config.toml
num_hidden_layers = 14
experts_per_token = 1
d_expert = 256
router_score = "softmax"
routed_scale = 2.83
balance_bias = false
lr_router = 0.000914
vocab_size = 8192
norm = "rmsnorm"
norm_eps = 1e-06
optimizer = "muon_variant"
max_seq_len = 512
train_tokens = 294400000
max_steps = 3382
dataset = "wikipedia_en"
Below are experts of layer 2 (counted from 0) of a mixture-of-experts language model. Rows are named up (a neuron's input weights, with its number), down (a neuron's output weights, with its number) and show model dimensions 0-79. Each number is 500 + 25 x the weight over its row's rms, rounded and kept within 0 to 999. Numbers have three digits each.
Before each expert's rows: "mostly gets" lists some tokens that are sent to it at least half of the time. This comes from a sample of Wikipedia text that the model never trained on.

# expert 7
mostly gets: " two", " three", " four", "'", " several", " new"
up8:559487499476502498500502501441509501532492488512490501466530502509570487497482500503517501485469501497486482534490512568488505507526505530477484489508527518513556491513506516513514493529536482475499516509519470456505512502447526509502494516
down8:523497508530541560482565490569501507520501511506499468504486506469504504495477484474479502545464506501508477500492508504492497554497469516511490493468465496529481494487520515561525493515490519484502450498473531485501537522498512503459481488
up9:508485531503515501475480476546464513458472500490501500451500457502475521501418501516485511513491504478517529475510507525495495500501562546454491519503511511470525430507506489499526492488505545514510511453556469494521513499489470523479502467
down9:541506439465498541502476525484511577528457499458530509494501486519476526469529459509540489492492492480508518514546515520512502530493501493489502541495468531498502505523497504473492456553511485514494493538487501488477505521515505498497489487
up10:473533478528470514573413516518436541525496499515482491500479485499460519464500495484507498497501506494404501478537500502500514448551466458489510475508493490509503504473500509522544507496499467462531505502463552493523481507514456507494478455
down10:439485514491520493519546514549487485526500500496496505478478511481519456479521491489473501565500502518520489499531509500482499489534495471492515486456501528501519512488491497517481434480497507508441473499486479480483497495468519486505476471
up11:502524525489469505514479496492489493500508466469492539460489506487490460483528472549521547485529533488524515453514550518515502482481488500494523477492509469510533470501502491482502515463485538476513506486472553487516491535496450486514496492
down11:503546484495500509495565482465507483553505499469502484463483492463497493505488492491486504516506479505502502436494492507518497509503514505474495488477519495502498503525515502472487547472498533489478504512508511500501495548483502501501539496

# expert 2
mostly gets: ",", " and", "),", " he", " who", " she"
up8:504508521448521487507482517493475502511478489495507444491505494497496548493455532469508513493498490538496500514497454519464537496499493489500527500501499460534501490516499485496492539525503484510514502501450486531457501500535488460497477518
down8:502504488491485503491523483468526507499476549524493479570515535440527494455537525460518505507497498480520482471494532479530470499474517537508469496471440499492475516528480461467482505512482501511525498491536512480467475493480526493527507468
up9:547489485519480527511476454452512509490543472493533485515459505538477516540500513484524500541498448509510481481534507447518533493493522496498481524543491480526465472502499539504431484465534481525466489491505493466438477501512503486496489519
down9:451432538506563547461558577588495452529525498527453516480466473514522460499476490480495512538505538484500508470500490559511496513509494507477518473507481510534521511507516470456502487508494485520522518517491503541499542498495504506488516539
up10:510527492513499512499468510500464453529535475483503490510550481517482548480505518527490433521536529513561502513516500493504485482500512508498502509488504512481449516466526528485414489532499475478498506499500504468491500525511496492490513496
down10:506521465461526493494505463467490465492493506471539495470477475472475513501526501460533577480493578529465543515480498501518491519478498509499469490510488502489547504497495466478552448493484479505508528504541517468506508469532509473549488488
up11:529515541501540509540551493517471501521495504484500465529508545541511503490498487498498513512471587486465477484523538523506540518518524525531501424489485465513438504486481479483486494507522488467521491529479499526480504514499524497520511487
down11:493531469483500498488457547448495522520472536488516524510495447508501516519473462523481486493487493533495511540509517501514526496467512446501486454456545495474526488533450515486507498486472502472481503541492528489504466492495504542499491503

# expert 0
mostly gets: ":", " a", " the", " an", "The", "°"
up8:509476514478501500522486508471541427499498494516468511501534543493504508561498497505481497506500496487515502521464462501463524540494505420517484447501510506517517519507480501503476514525455520495506518476491486480482496506496501490502477487
down8:521499498497484476452496475515503503484455523474506496490475500498568459480523518483530516478504473498503510503537493516504477452516476483483487481501503517517463548460547512522514541482536498501536481498527502503499498484518469476513504508
up9:474455518504504498507496492457514487493481499561485503523496501523501483484535459501493527497515520502497444506488482501527498502500468483500475500469498522523445512499494483499476504541502535536471510492494490523448522517519520535517510489
down9:494503493480500531546526477496505495524497488449505539487478473565482533543501500530505483532488493584519481496493546517497496507461465524510497500501492508498500530501539486497490541501477456490578512502517511489490482501505501498491525496
up10:512535517495481484468539493512455497494525547502484467499482478512518521534515463498521461500494516478480485486533501501494516460484515534464472499488505518471510496541547493521534494520535551472542472518531493490487480545527467478503543507
down10:491481525529542487499459487488506502504497494501531510495505481544526525498488525527538487474495469508453519495538517506492500547483506502508490491565460459535499503510472503490478495458494485524506492516463511531522551501495535504479470481
up11:524495560481541484527507501449493522507550509534481500464523468461504510490519507503519560473475550499491501502491484516459527510512469510547485516523522490489501433488482512503498502483525524462516445486490455477485480513503527502511501458
down11:500540484451539488507485482490518499504488451473534489476531486509518530498505500498529499530514468510482469502483526499480500505488521551531502453499500517478451507473514553544512496513529503498480529475476506485514515508471521514483559494

# expert 5
mostly gets: "es", "s", "ers", "ies", "les", "ions"
up8:511494462516529523455504516488500512526513536501509462498505478516497489475487500516446501487500491523467542470476448543481493531465518484509501514510475500482522520498484517517499501531513516547524479512468485520504481553495466504498477500
down8:484524512456522527497531461508549490500490484506535508455498523515448507485492516534449473472518498501466486502508477490506556521493477539486517530521526533507474511480494525501511532522513479514516506416480498494506491510528513500498476449
up9:503506463508508445510505513499511494511564482495491496500500521485498501516499495498504517494512517570495439515507495507512495475515518533477480473466512512473533527529525513539525513481539457471472502481539495504489499513509443484460456499
down9:489519487502495538516503487482510473504484503500483519509509492502525517470501444519520482466470548476501501487476514589498575495529506510477502513499497522489460488504485485478493490531471492492509449523487503518458500485502527476490498492
up10:518452475506518534489490477489518480510537447541493511514505521480503558498492501525500503527482454503562492448501480490533465497484517497525481494504481553503474502515437500483436523505526462498506506532504508526492519502522516532527502503
down10:503496498486487508495532446509533488522526516525516515553525494495505431495503503438502478441521528503481491534501510534489518470534538489460503454491505488499474488496528451526503482517516514495462504499500464489537489518453492455515495500
up11:533452499466526488500472506483476509493472525459447441501522540501479519542504495493488473434494530512463473525465510521509502513489528448488482517481508533529503522447455483458517468522464458547481498451474499489501483511520510533494507473
down11:482505499492472484502517484498503483512549477531519536540504532466500546492523516524513521499499567480496477471517472472542499516481497543521462484519514423471501519491503501541543490485500473507518448515505535492505499527473496494533499551

# expert 6
mostly gets: " U", "t", "it", " US", "st", " p"
up8:490473499485517471468503504499483518502486479523511489491504506482478493479503488481531484547522505505487499559501507483553522507545463506496523463477496515498555520508556494478515501533500502541499461509512546479492441491525499525519469503
down8:511548487503468485491500493512525505549504490488499509498495503561555471511515510479512484463555464476540540451480483511505482483469493496473438498475495514503482523483427509529534500475502474522540484553452473559503490461473517486502521464
up9:483523543525522498507493505493502509505496513462500504494504494505492496513489518486520521523531466489521501441519474500552519504506524504482451484500505505520505516514449494525533553505494515490504495458505500498438482500460531444565537530
down9:526520479480489508461498499504497495498536484522500502494502535497501501502513486507455538485513501530474464536505527483483529500543533498503549479482501493490434495489556524503555502512505477511541544512533522521520429474526524524497470510
up10:548478505509500509503511479520498492521452472502496464480529513489540475516500510496456495476534506497505501491548489496510515501502469502489465535491527497543518497521476494483488518470511479498527471538518521511510492507509470448517507458
down10:491506508518499495494490502497498517551512515480503532468485488515491527489525503521499507490480472487516519518510505468474473526499490512540548466536464535492506441463486504535498494493508501515431470489475509518500491499536540507496450573
up11:509459500492569473528506562503482489530530496522470526499511494486442484525455563503496506531552457518509524531517534481499505476508473478523464521541509546508480478499496458486550488549520477458452499524464455495486547510534535476502494476
down11:439518528528504503465505449482548523525457490471493537479498470466502435464528456518490514518460541468474542464512454504488533498488492528515495541470486502480500473493519509485473495474484511447533510471468527504524490558494520555525504524

# expert 3
mostly gets: "%", " team", " album", " season", " film", " series"
up8:526502463531530508466497523431504498511518498525501514542538441504460514522476402522520495500511547518497464468491493468544504474482496484484517520497541512443498516500482515462531507515503526551475505505469540473474497505488500457492557455
down8:480501506502471496493470490497544477498480496542438531485531460489495497508529490488460540499494453497517488560484509460508495521462498509509462500526477501519534499484514501470464520507505508520538481462515547494502520512500497467508502498
up9:479510453471517506538473482493489531509492484508516478492485502490509489463476494496524448467494501478498465488520471490571471504496521518536512524491526545479467543472483530507498491531526487468520414527504502523490501507483540515523520480
down9:495527546497498483554516513528509485461467488488503501515475533479513499475551495543491521514518502552494517445521493476500457553478492531510498488510553506460507499499524451519523543503517549495516511468485490494522506506478507497462488466
up10:512521489498461473533497536496542481487524523507511519518541507489511477462495528535527524487499521507491486490547503510506504476471500462483520500490474515503499505502475440494512554562472477496501549475517464516451505471506484501509447512
down10:498528521506461512470499500468550487527502492493464444474451523499509516482559546473481497464515499523520498498516512489460475551497507512514503508478476524475518482466477518480463496531531503522510476499454485510504461466564485516489536522
up11:496495437484502490502523489479445581504479450512472488491497496501531499517471486526513528493520464528505517472514521528506477510505556509463494507506485496493504529484485501550497476520546537510468498544522442533473515499520507498548476488
down11:553464506495527521503541497478525494530492531559522491500532522509507499503571492520471518502495528537503489479487511537518504489499518498478513519502541501504509507507481528531507488499493473527494485526454499508538524533502464468497503537

# expert 1
mostly gets: "\n", "|---|---|---|", " Website", " extra", " app", " Thu"
up8:507539475448549535452525485444434493517499495476512516536505501496515449526501496479476460494477457486504557498558507498482496466471524494494496489450515512457541494484474506518505483467485514496510507498530507556576472541475495502492480495
down8:503475511529483462481494502498533472511508514519466498512484510470529507510537500502505496494478502542450514527503513513513528506487525503479522481502524549494449484506498497514518506504498478500471512532432512528481497550495534533503491521
up9:485507495490472511487538496499497497527487490494504502489500495495439485524500481455500484547566532461480515498512544508514512491510511505503492425489546499525484505506480502501471481467509492515470451457475506461497509501535510443489499470
down9:522513479464508487502502555482472530510470504508494485474512470486542475525439503533489501504529484496567517544488485495500533508523526496516507461513488461495517503538513500500451472539462537471540469467482510493503498501500499477505516448
up10:500498532529487498471486535493476499497498501532504541554502486528518483502532513468504509481549534521536539477491506476464529527505508496525529469445501478495509477472480506493513496494441510498529506497516499499434530501448504502506496503
down10:466564502495467476516465504551479542564501491511506487505462527502507435520477537507515498493527465499418488520526506491554484494472485535499502487485511495498480505546527519455520514527494496542478479509488505499505510504503494527485493471
up11:513519510480503442470492542464510484495509439503481457479516490495505513508527520469505505499517499556523495545499465494547517478496519462491501462532506502553521525495492484476461501493473500447495463501512492505488558501479565495497499517
down11:530549487512481516490487474497520479517494504536537547508514488522507520499503494481496492497506502541493501474501511486549476465505498488532468495465555523509512472559484530536499472499499491506576534502555498487499525499511476499482514493

# expert 4
mostly gets: "d", " for", " Bo", " On", " Red", " FRA"
up8:514505547505511514507497510523476498552502523499507492523504505507497510476459479502449481501468527517503496505535516493497493503553505465577537541558445466481511528535540496507494496501486515526501494493550519462500529513509443507555496502
down8:490469521506493505461487498486513474522513484498467499492541553496476497482553524443534562532507517492511505498476499518489473449482548521476459464482509499552489464508568499461491476441522468488537464534514497509487474462505515504538457527
up9:502520525536501511481518562488501493488502529501468486498476512469515507449522514484487512524463498498503489492477498470503515474492505476487521464519514536507461528509503458554504514494541528507489527477501508545523563499470512469500504515
down9:554492483513498513495528439524519466527509476499460497519531492508508478508525542501503482570540476453504509519524489536483506495499456513546480510519501483501462549485550519510547462501523500515543460544503495490480527489499524429510486453
up10:540473527536547537511535512503465524491514500508496506499456501500488494526488494488481508505495505528494505492476499514512505498562512585482513441507524484497516495505506436508446525514495481528458525543509512439513525506528538503524523451
down10:444521528462498507482508490483526473489481526537473473472513499553520476498514495474516535503521510479507551486511515514534507546470477468460465516527534514516451498487498490489559476541519490484501498462521510504501495504491481473448498510
up11:514522509436479428530531515543503491506518473528472497477495491467504477534497476516516493455476480501447509507471515505499485513508502486500583463508543520467499522517483495447472531474485538476478496549532516497514494496498454497498560494
down11:505484515482519524450511499484513491516467474517534514477538521508466508484535468506515544484509500487499481499508501519510483519477484485442530558489466567478515554520494534546533495488476457538532462504493497512485492502502507532485509509